Below are experts of layer 3 (counted from 0) of a mixture-of-experts language model. Rows are named router (the router's row for the expert), gate (a neuron's input weights, with its number), up (a neuron's input weights, with its number) and show model dimensions 32-63. Each number is 500 + 25 x the weight over its row's rms, rounded and kept within 0 to 999. Numbers have three digits each.
After each expert's rows: "comes after" lists some tokens at least twice as common just before its tokens as in all text. This comes from a sample of Wikipedia text that the model never trained on. Tokens count by the router's weight.

# expert 4
router:542532486499506543459516475502466531490525534512492478499530488510466486498480487483580517455501
gate0:538517543544502535500527476508490460496486539506465496509467497511536507462511517500446492536491
up0:514533520524509470530523492512508447491537508501449494476470521495519528523494472495452494482535
gate1:490502473477496493516492536474531494470528537513467486531537505431494526474551518531491491514499
up1:522497509517476535519478427485466493499537498505503456541509528478518499477493515485488469509546
gate2:503519486529471535522538503468513548501477525510503486437517516463475488504494513502491499483471
up2:509507510472497500514468466451549512459520518513483501482504548455529471505534500521522512511537
gate3:512545521500546487537515483542460458485441514489535516454529495492498510496499549534503529499485
up3:537486471508536487510467492529506498514544505551513481466463495526492518513503477467483557491526
gate4:497473493490463421513498529493491533518521525544530450468489527524502517512511506520517485474537
up4:531499459458508492542484497495466473509478479498482491529501476487540506457453495486482527502475
gate5:483563522502451470487501528488454466484484465483493520532489483524522500481500483540488523480465
up5:497509492511504484476494516475474531509478531511493494511486534492425480469475448494485511502493
gate6:543556496488462584512516469469485514465511500499564496502514489538518514481528512499507464470493
up6:501500485456476525478508498510478516502466508514481493486485513509477482532505547519493517514527
gate7:539485428462504525506493518496468519514506537511508485499434491521493529488509481484521565505481
up7:471472500484509475481536520484510491487514494505479542463478490508490509525569463505517524513432
gate8:507525512487507481472515500500502493513441489479503491481527512498505477516479504490545469501492
up8:501516505502503466536497443462495523514513523471483490491514428469532524503537475502479478487477
gate9:525493508492486505504487468462485504507538514475452494535451527451459490486486469477510503556494
up9:515522470502503514522457483483551485495510497539483465497499472481472501473519491468512498527472
gate10:519510548522545508523537533514486495517513468535535501483489489493496510522469504483469515508509
up10:551508454501465490489494470454502552508445466517473536495489518509506486517542493504519502485487
gate11:552536505473501480542487496495452540489495478532510507528489514528484480483491478510483506483436
up11:434463506455492488485461497470538488515481515495509543447486525488487476494451483458456513520504
gate12:514490489526485515529454522522510500493535429511504534530570535486500529454452482528499511490512
up12:496480459527484522502453473502474498525559449486520537504518501483476507503492458493485533513513
gate13:537494514516479488490460485565502528508490470493506517465546479533506471488474494490507524490470
up13:537513481504506508486485482525515542509472528534527481481533493529499482525497508508482521506494
gate14:514507514487507513517467469507494509509506532552519498469503530461481560502512447492494478476503
up14:498467487533500490500532536570530453503460485492511513484487497515501468519529508521539502515504
gate15:512513497515475509481502477479515489497476493477513497526495519490522528469443538511520494532511
up15:524517569523466495482502510500505493514511445467488480502510525480461526512544515533450473470431
gate16:496484488489500500503507515491476514496503534524498527507504522525460544515501462483556524458452
up16:502489469487493491497547520486452474520517538485489521490515528536465536514519452480518515498453
gate17:515483474526545473468463521518534493478502529501491505489526524515492529517536487533515487493498
up17:517535475480480478497528486510545526481541533494460508467496503483505534510479493477530473496553
gate18:518498530531490500478514478461455470488470528545518487491463482523538458518558517516517539489505
up18:528534500533517530485528480494507501480469522522491493500491490508497481546488485502495499460521
gate19:540455464521459530496516495464529545491511492501515508504531519509501514565520504536521514499493
up19:514493484508493526513526517472488499492489495538519478474543528517507442532515514516475512488492
gate20:511458518457508508531501525506458478496439484465493509483503507486489490523524521499491495582523
up20:496483538502507513510495534555508498523486534493525527504523508475468485487504501489509498510532
gate21:496479494489536521487491478534499484491516486476458512501512487462505512485537478498507500444486
up21:494492481495531513510503446523490521531525531544481510499524499445497498494530486502498528454510
comes after: ".\n\n", " |\n", ")", "0", "\n", "1"

# expert 21
router:513522529546485480507504487481484530478511509467485565467497521479553471504468501495498534498525
gate0:478504532513509512539469507466479468472510463534511482462499505459484469523508526489462551493495
up0:480499502503445536490552478498540460538495539490501509515532452530500484514575459466522515500496
gate1:513523479513481487517499495510487495492462483494496510507487480486468489475473556494501504480521
up1:493513514516550498530506484496485512514470494534511504455459497555555489478504463505430488542540
gate2:509497475547496493513484497493464513465532492501494463483451481514508515504508544543524506523499
up2:518472476475499476480453494476509508485513529491517526473478484523499523489483487488466497487523
gate3:485507517525525527500455494466538465555499534500468502504468531499463500493502463448507479443520
up3:485525527492518512498506482478529493507497498566541500529497512536509508497494479494483498515490
gate4:506535522481524466493504522472512492536471492522515517509509451511512538489470539425486470508490
up4:517454548506485494500511488520502520483468486498451498501488511469494540523574536492486544508503
gate5:511504480501495482473506476493492412522516473462499531483495504517503483491513527498541515478505
up5:487512469512527502483516510507523505460497520505479493512459492479488491484505516531464486527506
gate6:490468527532471498486519488461540499466453504503492513503491515514528483492521499513489535512518
up6:522516469505483456492487467480484501519525519516511541467469550524542534513486486465468534502519
gate7:512484488505489534493491513453519502529523509495496482421506490494522506522511518488463511469530
up7:503513514531532531517495457486492481493485507544501488473524528478503457508514483495556495479488
gate8:524488564500513501475510533452524478492462526485480535450545505518521542503486467514461568471498
up8:513515518500515554483488517462469477478540519558508553485528510482481522520452502532527478527525
gate9:484479543491509481538524506430495488514478515492501496541492510463490426523500497526527469489506
up9:482527474487498521456518506462512519483515549498507488476501467479520545526537525475481556493505
gate10:490455549519523506504490470526489496477453477478497423505525533496539510546510497494494495500503
up10:495496505504492514474498490496504524509487492566480439491495517495478486533472482509457483515555
gate11:541442511542520483526511494511520505462463481508484518519513433513506478479490545483453476550520
up11:492493515455487532516509514474506496493510530497493496441516494489478478549506478497500494485471
gate12:514508501496538501472545513492486495504469540486474505488537497454503484529505480511492479487493
up12:504558530479525493440439471523505498488516521513474470500486484511467556515536469491493541526468
gate13:505492527472468530488519463504486508491549491505447496522505540462479480506531502498477458485477
up13:502480520528530521481506472467487473514504464521489500504507494445507483524513480513520469502478
gate14:508512517495500461520499499459541494501496533501549518525451495520487475518542497495478516421474
up14:483558517522488489495492483498493486452505489485523518508540497508562513525479522467567469518537
gate15:480515456530489445505499513488522553497501494482491464479452531508522485531545459541524498507557
up15:489527517499500481506483523494504504515499534534468530513543469480471493472480502469494492508488
gate16:540513528543466476502492517478490502483502489500497514483512514462455521491447462494499524511520
up16:549535537531527478524525523480466532505483515447510491513520524489475528530499479513485493510567
gate17:477492515538493515518505488489500538506503475524497441494492481451527526504474502467557461485529
up17:527521524518511497477517514503479492480459496480517566506468527475505494483496506472491507528489
gate18:466504477491521507529488470534544470537478517486492474515472509509523506497529530518504492489447
up18:474503502522502483513493495512477493493518497487452528478480501503511500499506523510516496497518
gate19:503521527502528477508466477453505537463493529481477498527480535479521493529520474477503518489522
up19:496470431524497519503493527506537465531499535522501526504457482488483507536496519515513511498512
gate20:472551562499501496494521535470489504453509417486486484522488500475520500474512489514510471531480
up20:548499493453483492515490499461495510500501431522489503514515466485505527492482474505472524528495
gate21:467490497525508478510476489506502487500474513528507537459527491530489489525506485486491464538437
up21:509474464504507511463506477505486476550493463514489513468497512487530514506508482469496504506486
comes after: " of", " the", " in", ".", " with", " a"

# expert 12
router:487493490515491488482441490497480481509511514534467500500448501500491509450512540480515501463515
gate0:477456547540524455521481526504561505513481496523470493523498489524540486484507473464471521524515
up0:541520530524475473469554454531438522479501527486554488494502496488452506502495510491552492462512
gate1:513510538507493467512491548491540490525513519482487513523533507505507508482480512522529490480472
up1:505485512508464460537506532494506526464488463517476523476562539532460511494492480494521560489506
gate2:511501508501489555493546523416524480481481496477476551506473527506488521512510527483464495537513
up2:476541478535487468525497493504485532575508524511493508493495498479489469532553531475489463495484
gate3:485491503469494462519533513487548484455497502478496482541508497502481538513558517472537466559497
up3:513464542489517490515469490512509445470500478495528516518539461533508559488529521488506524528492
gate4:499516486480517497506506543435524529531518534527527539507474479499499498520494477513466534499513
up4:512517511504515485481477447554520524473533497492532522511471467483507522518499511522498504493494
gate5:532492489496503488518507474491522517525483544539513528485488474514428472470476484511508541463486
up5:478562505478505490493486501560502517510524491469526523514508485489502515473509480522485481472514
gate6:495479486514540514493494545525519499486482475538483524499497485508549496476505497494493502490511
up6:523482529496525468446495528516513504531509536542480485488480517484519532469529497487488526538478
gate7:552506521525525496505504497512506455507525461520475508460490510540484479531507556512512502498522
up7:546507527481544532507551497488511464486489483474479501484476518485489525550508525492482452502542
gate8:541511515483505520508487514470522507521504562545502503477496500485532453530473571505508474484490
up8:469489519501527504484487525511482445538473479524520445534457487519492475486499490483518517509525
gate9:506496485489477483477506492497487476507541476495468499523447536484490486555522520577471500493499
up9:502495485510499507488506512493517538545499532484510569517508491498485509493579503457514535484483
gate10:471479469511482506520540465487538513528480538539511486498508528510525502487531501467505494474507
up10:470490482484522479469523509511477548481507530508498505485546504501418525503472500567494481509493
gate11:503502493499493444540485506518517505481506516529515465496468479498533511491529459462557484466513
up11:538467556511500531457517503485490524516498478531510527506539524485473509532489506523467514504505
gate12:538503473482491521494412540519506538546552495521473520469439510481491487483526470492504485507466
up12:533516509487525522456527514486469465517509461495542497475497573471519462521500515484524493501514
gate13:554489514515495496482510510511447454511515491526458499491511527505526483496476521481496595475516
up13:512456519506497492504519496524513497483527469525435542518495524526500485502478478492497524501471
gate14:485505504513486479537497515503520466565557466518515468489506516488486495468530468473474511487475
up14:503476513425502515479459458506523543475492496553487491481524453521543480537488531515512522544529
gate15:493540462529547500493471529481499484488510479486505484519551484501515486481510500547512486518488
up15:457516513510501501495531486473512508460487500491453511526486522513518523479530538449478505499465
gate16:499487477513529483531503509476526510492512507467463477512510514500504495495489486515528502494439
up16:521540462488533528474475472552524442485497498526511518486499501484513490532460500472477497495508
gate17:554508487472490542489453559479484558493490550453481485486515488530522531483529489487508478440503
up17:489482462515490497493516521502480500505539564560490526484476538497495528474500464491522512505468
gate18:501478530548466479465517440508484516499486512508531466469498518524504517486524543512504510517484
up18:486486508525489498511498444483496491492488524514484494491481485526519474498461459490509488517541
gate19:553472503504509524480469519509482555482507530503498525502534477511510502493509514486509507488518
up19:468480537506506484489499430498517526527486543530481520569495515470479528493528540529526503545545
gate20:500518490459491515446454508525473520486502477521518473522493524514485499523446498468521511452447
up20:523517456511499509517500473527519504509538483505510497538555509458485485490516520464499506489522
gate21:493495524529465508523498499524517480514502574490491538525477459483507488494497561472508519494560
up21:544492507458483533468499519528516496516506466503522477476502516533505476482471473527477498475492
comes after: " of", " in", " |\n", " at", "\n", " to"

# expert 18
router:474493507510500461520537495515457476534496512490501515533537472498479484500520519521495501513532
gate0:499521507517533491472484515497483521462508481521471537513553502482517537502475494512496478515502
up0:498498467511470503488463519498497482460514522474542474507501489531481494469501527522488524539475
gate1:512514505519539474503505493498486526500463466523482507464458513492510498539522480503441514503505
up1:505516466514530467489506488497514552419478526501500492441488496498494553479503488503499505501491
gate2:539553494490495481491502485509460484528522530499495520509524528492499531498516468518533473486504
up2:534496461499509470495473495512506506519501474509481508461460484499510485536561454518506533497461
gate3:485477511500534519515490531486511513533505472478484495534477483526515500471517507512506506529481
up3:471504461481516469492532482518467498489477515541440506467501493485507463546504502504480503489544
gate4:451536486499490526496482502496489520476480506505513510518461536492499470501494500471496530533479
up4:483487518477524492508579500503493535484521510513478491522465538504511531522496457491473482529487
gate5:528510472539478530456516448507462462478507514510461504482533490535485481521487442531487501514509
up5:480497503502489508542500531521520533485496520503516504485484509496503549460514550492479501488512
gate6:478507484489486528547476498481527483465507526506502528535530455489502511549524520462508527485474
up6:494443493473509525484537492465506547526501445464527439468486517483485526486449509488496503513482
gate7:514520498533511480532504489508521488522472524539476518514508504559499470483524483486483485493520
up7:495493513554497533503476519483495533481518524519442524501502556482448538495470508465520452471502
gate8:521480502451480519474488486490512478477528553516513467467491531480460501449535438491482475504483
up8:467502519543501413517495552532524511515518475520524451498524454503479490448506526507484472484509
gate9:526529517472514512499519479529467487505458493490505539465496528512478464529500557500489470506523
up9:559494515476498476549515483498549464523489474516490477504513515504521506515506516519481511511493
gate10:514500534489480503456522491466515479533508471506498501535501491499522512543487508499500508522459
up10:477503495507498489508450513468511527505498498504487543526500508479519516447464515490516479508548
gate11:489487490482512504517504524529525477508489536490515459527459501526551505458510484522516467463506
up11:503484497464490519482513501508518509512535474521462470479499439501486522504504488498513534490495
gate12:534524508527495519476469509509500457525501521449532505468498548510482555501507522484467519487487
up12:467505476443545460485492524455466508476463457528473468534512530486507484467498496484516487474461
gate13:547529482514474489592492485519502491462524503459524493488513523485540486425530505501490441489494
up13:515530533520525494503456484507527489535482536502508514471512497476541511459535536484475460493531
gate14:508508536469473480491493499534526523547492477534502502475484466517515493483509499515512466510514
up14:526503558486514469501523522499507487524520457492499539504461491469495530506548538516549469541510
gate15:519494512481470527500514401494488486482481488532496532507486465523508493496492526516495500484500
up15:486486485482488451475505566513501507519511496486518446449503537472418463505526480495548512479495
gate16:536484493512489510515480479520522480465542511525535514519486467550520488458467523526501464515488
up16:532524519480508507501502499517502513558495498510462476511502520510549505501486499470527521495514
gate17:521540468471504512485483501492530529494493515497494490548525490526448536519510471501467506470497
up17:524496492477510476494500501459457503462511504522502536501509494495466483498536535492467509544464
gate18:530539514494482517540516462517501510494485485491490484474484498518473513509540529525537485449484
up18:471482502496491508510481522553525489473483490506468540463501504485510519531496501506498503517490
gate19:533494479479466484536469488484540481534500534482497510491515545532479514453502461512535516495490
up19:532496492530521491492502494510479480491505516485513482506468499402468482546474509512534506513517
gate20:506472508487473516498518491507477504493523481499504505505530525499446495498525505477492513510451
up20:515462534499458487474519520467491502489482483521520491475519498479547459449427537539475505512496
gate21:479512475520527465547512522505490523515501502519557536480557475504490542521487489494538450484484
up21:504501513462522483520490497498495517519486485544476444537454509517559507494477522515542538480507
comes after: "\n", " |\n", ")\n", ".\n", ".\n\n", "0"

# expert 17
router:503477517512495481502514469510517538473522481524479506454529541505529482549506481529478487522506
gate0:491519540522530508505481513522518504494526502514484478467501479499502507455543538493492524492472
up0:465491495539532433479525509482543505511515498466528493513536503496505495502518481497499533520446
gate1:469470464501495485481497498494501481478467501516479526536510533495513478502523508558493485457502
up1:523514485499526446514491438495537522509528530470485487487508513448511515535503505461501520490518
gate2:521481530433456524505517546496505475466490513486515515462525471497535502509489485501490491517471
up2:478561530543503507547466513499532513452492479510487469514532488526467486453464497505527506488505
gate3:496519483489511472557478471485462490485507530476506489541541536493505519479490508540491539491484
up3:473455477520469498507485516520508490515478479493484452495455523496471476525522502471498467470489
gate4:512475518486531489486525502546458465555485529521534509518478480489515502526535493543460462454511
up4:525493495547490512497491512534492497525500552506476502469493474560500512471490508502452523523484
gate5:525508460549514514480528454515512492496469496521425497501477560487514531482501495525522483509494
up5:515507491496527528528470484529522502500458481492517500468465513517473494516484504513479514478511
gate6:521538533480511496527432476504514511495512536551516449518515501509460500490509521468441535473484
up6:474490541546498493515491496561544473511478440485518533488501501490497516507448514517495498477469
gate7:513520522459503497509510510489505473513522519508473479531525515515476498477479524494492465493473
up7:478517476507495494483530498486483523512498499492511472465539534496512468531459506526460516504475
gate8:505502497483492483533490471488524518492492541494550454523478528490466517477521521511498501507498
up8:465479478557499498483500480504494514503475497509490486503534537558500498532477531533501480516529
gate9:496443465518519484498450483514485505498497513570512472472507464521501535501480512532485473518507
up9:521462529476520482515538484546477470499537485509521520511494535510498524509479537474468505512542
gate10:425486534508501455497505487526485552523513501530489507517498471532469510534477512504502513502446
up10:519464527521507525507530479515512480476487513520483500453526460454487505522489492502524510525518
gate11:529507557535442542554504510512522480549496510509515478483492511508450554493475519515523433514536
up11:519545499519503488478518508513505484502489506480490531477466509504516510518473545491512482511503
gate12:469505520491484474490473516500501539548547511519461472454522513499484499474511545488562475475524
up12:522485487490510466486483520497531494484490534500488511496496479516465492491514504503524519505489
gate13:493524549481502504506506484495508493463507498518517501523499497486466515488491492534485501487543
up13:513516457506494470513525500514496485497506448438489468505494518513495503503504460506493539507471
gate14:503518496491537503491521472507533534472465518527479519496477482492488496519500482487506532486492
up14:519497490506511525498483512495506498495554503484509465482506563485476497490501500503487484519473
gate15:492479519485495500485503495521487509534457545512526472477494468478506519470540506506457484482461
up15:463517468523492463495471558486466518484524520476481503486511475563497463520512523489454518485543
gate16:503491457496502439516505557413477499526501507508486520494467495523501500504520473507472548507512
up16:467503486480489533484478446527531519501490478523506467511537499445490514508484527498498472493466
gate17:494515518491494482464533492512485510477483558486474505527486488484533477506482496477545544485506
up17:498476518517486502533508480474518477480556463524532460501499513529497488474530505510531479512497
gate18:499481467506485478513521522477536478529483505492499521510526491540480506502504521528483481466499
up18:520520490451507508494512447474505485463492507492476495557518477490482512496522485523475498470470
gate19:479526535535450499493507496478473475480517521474468459493506501498497511493497535470446520470547
up19:532507427511529453507510510507499496485507476514538491489504508460513506494516472541511504520525
gate20:481451459449499481498491492486510472500524497523491507533486555482499476498485469491501489511517
up20:514515441492490490479517505522520516506558512525496484495489485522491475524471446470491472495475
gate21:501476469551528500476518517527494500497470453494462478481546501527519475527518499536486545483539
up21:479508490469510530540499531495492521493505539510525495516500517496438471498474503454510506529491
comes after: " ", "201", "200", "202", "–", "199"

# expert 19
router:511511487462510492475516530486508470527518454454489518499523502491488474512491519551516491559527
gate0:511482488460467512464526487471527512511483481448486506563531500515510508462482475480492521529524
up0:452505506521451473483541510501545542484519489492483509536526547487476524481501555504502454501534
gate1:539506494522488523484531517504492504519464506504480468531515493469550502476430469510544507531484
up1:494498500496461498476513505518505474524534518514462491501445465460532473525482513492551519555571
gate2:530470463527470511454497535476508551515537529488498502482478500446479537508465516526471532472504
up2:475503533554506493486464492522525490524496562496459531502501503516507465536494495539499545454472
gate3:476503533430514524510490509545495512553464501531461507485504491490499524496522534515504515488516
up3:533471515495520527535510481532506469455496511508524471481524516525503523515536506465500525462453
gate4:524558520492490464492516493476487521485469559523487474496543472486518543437498540489503456497485
up4:479502501512525492508505507484503503496473496459472492529513493484485538465525530496492495545490
gate5:483471538525505497495472509502532507548506465547487487452508510441496474486524488473440528485524
up5:476446493542528496494450521502501487534506486513472493456503478513480509506516492536453544479546
gate6:497436500495518546488483478518458515511511541522486526467490469518507496514507482510512524481466
up6:497515490476548490446508478484516472475496510498503484522544440500493500466498503486458508533497
gate7:471461474461475468471507502509520560497475523520499495500469479513521487495487467515508460516486
up7:507487494488501509512474505491514535489536521469476501526485450513524451484511486498466500536541
gate8:551485557490489493509456502496547491512524494493489517495535476469526508502537518486495502512492
up8:497501479512484524502463539484499519513540468507513490484529509485459507438508522509528516543500
gate9:521478501459487482516549509471480479517557463523495492516527463457524524489477464474528520505481
up9:542529533487488529514506497504494493520497560507488481495500475483530482544488501451523479473482
gate10:477485460511448501468508474480538453560521509567474485494508511500552521520499490507507475513538
up10:468493495477493526490528541501426512491472488481505560527514500507497485469505512498509556542499
gate11:457490515504463526523504492512476517492540514470528498492503494482487511481498494508474487488478
up11:511501524467508511488535522486473487497485525491453486507474495497524495526544513474518511493516
gate12:472518465563522478490507532513529516480520553493513524501495474505463492530531502515516495491510
up12:501493500508487531475503490511530460498493457528470499510567482515457489457475498493518528500511
gate13:470490523491466482517564486486525536472497548508479462541504506540490512508510486510501478452483
up13:523544502508497529499518513472467534496486507524500466494501540492479493480541493490488497502492
gate14:494514501517486481529510495490535549504457488502532533480516500496459494474480520494514528486483
up14:535554455484498522508499435474503487534446458497528510457519507525499495522475549501504543532473
gate15:491475483462477471491495527491512516502490532531496488520510500491453485528548510507485489502519
up15:502498503508497450515500487504499508499474499446501555435516501505562482551486499484523526497469
gate16:491535536486513538453545494485497499501498506459514495493508509478507499524529454482505484518498
up16:510522521457522512563515525519487534527530517546494520512471490486478488497467531499528456519499
gate17:469466494441478537492515565480465499491489536539479513503499512471455511454489474481466489466534
up17:507469519509542544480500544517478464498448495508498530517474540489453535480483420444449500475530
gate18:514523457506473523489478506467516538503490543534539474499538484506498487504452497498506500476479
up18:480492480492511531504549492491495493512476513513500473485529461495465518487488513555445525483494
gate19:526520547462522508506492533503482530546499520498510468475483487527493520532502492545540472507538
up19:519521496510480480543500507533500487503510501497479539514501510512544492460503538507537498499497
gate20:509527469508514498501493488502548478520499543523484512515509538494473481480488529533505508499502
up20:494510478490519513486497488538527496512509465470500480549533546480507511509509494525498507474518
gate21:509529485458472496497512527516540532514520460521496504519507484468458514515457467514529535473483
up21:533462517469491519487514526548517510466498498560503526528510499518500491509495495532502522491496
comes after: " |", " ", ".", ";", "0", "1"

# expert 6
router:496506481522486551505538467479496466479488499505527491505489497538492521467469498484488519495508
gate0:511501490509465522525565527495571479482531507493521491503468542453485508486514542554492451496483
up0:509512503462480521510551523447549491494511481505515513503483543501505489473494496533471453489478
gate1:452485493444471501527474500504437540502515496526491475448511548498522531530507497510514517487484
up1:538494473499494475512539480467461504498530526486466505480473513505485518513462483523519520497550
gate2:496543487449478520473497504543503502498482439504531523496531513506500483464534514501469461546506
up2:484480498524484487516511478500477476522521517480501486503521483469487483531473529471453489495506
gate3:517472478489534473508485480481507492541499530503505492503505555499510538543525460523547476476469
up3:468534522481482496493503455519484542477536491477507506469523504495492507504505479470494518534541
gate4:500518524529527479489533470514479492507491530504507474478466502519489541509484508485491458494481
up4:526506492484510511524571461486487501506466490509532498513441464544489534513531469479456434504518
gate5:487493478473483499471517496497519490472497484532496529467511451496430503495445504522508491469486
up5:471479505507491464486532494480507520504478484506502528484475475451505533500487484522494496516497
gate6:479510495508467484513495535468495494484496464527473460504469485510500505520486517467490498494495
up6:513486500508469478504549517481542463503505509504511487520493473515513501476446497506533510506493
gate7:555509501519474508555483470467482524482511516461476523508484481494496481504442471520499491512524
up7:458497536497480463458513490518485505498485501472541451515534529505492457501514554461530471454478
gate8:515515485482563550472511522520536440542486517491499561519491526502484515526497473492500505533503
up8:518526476466535512495488518522495496488469515499503510509511545483467510455507505489471521494551
gate9:516506435511516481476528510520506507552507516510501516463504458497489534548472513507464475513466
up9:525476533496538520490495509444498482532482471494530574529472485531516500456501501551514497531502
gate10:524508463526518490507491578479504510481512508497482497501550497535459482489518501506456485505498
up10:478496528482486469493551468507525500491503531472472468492461497470482473513493511490517518482504
gate11:460492509473495486497537478501507469476484472483500445487485540514473518512487516492461478508521
up11:511492498490523509479527499481502544483462487525548465473474539553471483549490481480510475495534
gate12:456475467519523534519483533495469515483527553497542484543516515480515506492482509510512490501499
up12:492494496490485443451501540510496531453496499428513502473475512505488498469513504522535460520476
gate13:477484529497490533538521513493495478486568480491462492511493464472528491521507525451500517565512
up13:493467502519491502469522523494523507431535493500527501480466538515517508534496460524517507499466
gate14:514513493470456474480497501466507477477484478533490496523543505480486506497487506524472486475520
up14:496514470515523468488506520483560511542508512500513516510438563527530517524492519476500530474505
gate15:523467482526495509546483497464502566510492463517524509488478537479511515540511462498476500445465
up15:504471471477520535521519513477510502501481494480519478539516480502559488513494492502495490475488
gate16:499516489491489476484537510515471459486461477504464509488525530479492546510517441465464494511507
up16:485475469527522512482550488503523469513502504486488503479493450501471507485501461493495523502496
gate17:510525452553514473484505486468509559527482471496529491476492493505513526483553515498470471491508
up17:487480478524518479469492489498475485538507507569475552527455555525469460527465488492474504535481
gate18:547490493505483553509508478510513499486517513503490537480488530493492497508484491492525465529487
up18:503465495542492486502463508515519459500491540511490514496456523480498456505458490485490563534502
gate19:470512523512467474476505466475506484489476499534478504521478474521510520533499522489530472502533
up19:555516487487497517470517552552516528522518476518519499496495486509492473499499487527450458459487
gate20:482523458515498464476514509501458464482498464500523484511541526507471511476516522465511502511484
up20:499481513475527496491509537531533506451540492495531484470531530505501533523511488485482463480514
gate21:460499478455495495484516444466560487447538516502468471444525520544495505524463509503502468498499
up21:505531496481507482513521532505510441479532513481532471458500502517503516479496488504516559516522
comes after: " the", " (", " of", ":", " \"", "-"

# expert 22
router:481478518500493490542474532487511522493484519497488491485486484471516518521469477485509498527485
gate0:507493478504439488538542506482526498526516472458482507502507531487569528472501474477497484518524
up0:502515520548500481451482462509525540490500479509511488552478513486495510500491490523434515467491
gate1:485514484532470479507508486519496504482456460457490494499536472513539509498469471507474521492455
up1:519530504543565559566501475496470463513507505499457469504485512467561516474488481517497483529537
gate2:500472516470506503497499509493503463433499469464489499535545453458505465509463515511504459487520
up2:513521477485498510495475525528494453467511466486493490491461501574486507499528503514533515505468
gate3:481474450552528504495526505490495508485502487527524528491470548469502474517510517506473482536487
up3:473490488470465552481508486510511469523448493509484505460515485492506512498552485500510463497502
gate4:457510499483544495512460501497522508495495500492475498489499522498520513466502539483470501466509
up4:486473510520519433529517500496499481449491504491493462515489517546513524539496493490468518483479
gate5:523509486488506513470498508454547496476513520518467478497459480534466488472487507526508570476444
up5:492521481486514502514482475457490533498497551567519530513503524483472488501445477464512490467490
gate6:558498521542475479516492521494464492492535494509522496472487449485531489520472517472515454492458
up6:457482481525488498460465501508509484489530532529510478517463467498480510495550498488475484486503
gate7:463477510503513483487546503559508525485490542497533472500497552470516505489513467528481531512457
up7:510473491509514502491460517489499497518519495481497496484492493508516486489471503517504531515487
gate8:427479484487491540531489520439429489487512506543508534492463514504533522477507555482530487496516
up8:456482491545478520559489551485491449516554456484492486478530478493509504492512512493506464489512
gate9:517528519517493542476544525496477480478504514510513498510474480498499471509501525530436463473489
up9:537546515521538485518505579533487523546468528491526496504520493489517515495525491519439490489502
gate10:517524474505523578485564467490482532490454511486505515525468485480516504502535527509522461498512
up10:489506507494494496495524497530473510538487530549489480488468485493491553475475485482512471476502
gate11:515488535526487494527501473490491518491497465502476531490502455522520493528504520535507530530482
up11:556517495507529480497488508532479524439513533483503488539503496481538580543496484501467481454520
gate12:492428488487515494521503471511488496470511516492470508518512490497501498489509492467512476518507
up12:484518478470482535530493494495466495477513523513483473507483480482484470512525457476518542489542
gate13:529525510506523471489530506532512484523542514529528483535477489488491522486464496513491445525491
up13:506474515496481490498525485486480494487482505489427504511482458468518453502503523479512529509531
gate14:497493490477494515519514500477438513494496526536491498467538494481517510518572530450551523546461
up14:494524505476511470489534497485506491484506488539487522447535465483479523499492545517521545526487
gate15:467501493550472456457493498498473529496501483512504489490476484424531518534540492501524476473483
up15:462489479515483493460470462504507506540534528496494502496509487468481545483504533453534482545523
gate16:510533488495493494519499512438471516474497483523503497477467501469496474508538494548551527481538
up16:523551527512530500465539473496515530457449488484497473501479506489473511502496494502535495501532
gate17:512489469521523484515488514478511473511496518499505464469515488476480529499490498496498527511535
up17:507509536480508495478482496484491508482517476501475513526498538518526489451468501478547470515484
gate18:480528486463474460502530510508509491518470475507542494486503493500511521478476523459508526484499
up18:509554478504518511491512482517494500482513471507501467526523495529478528573486458522519503489473
gate19:510500509470547538490511507514496515543491508539477527522530454520504506521482490505527505503486
up19:533560514474555466477544525505489513524492496528494514527518457491503477495489534471526499495508
gate20:541491451501492481508485495516492470539459461516472499471519528508466486492514549518459495455485
up20:549490463483472468484480442492544485514508496480525496516516533502479469463518535490465512483530
gate21:487523496522458476505467517499497537496515503481482487490494542517451548516534517470481499498477
up21:503471514562506466471507456488503532513507480471479486487461503482465514508508536479472494503486
comes after: " the", " of", " and", " The", "'s", " his"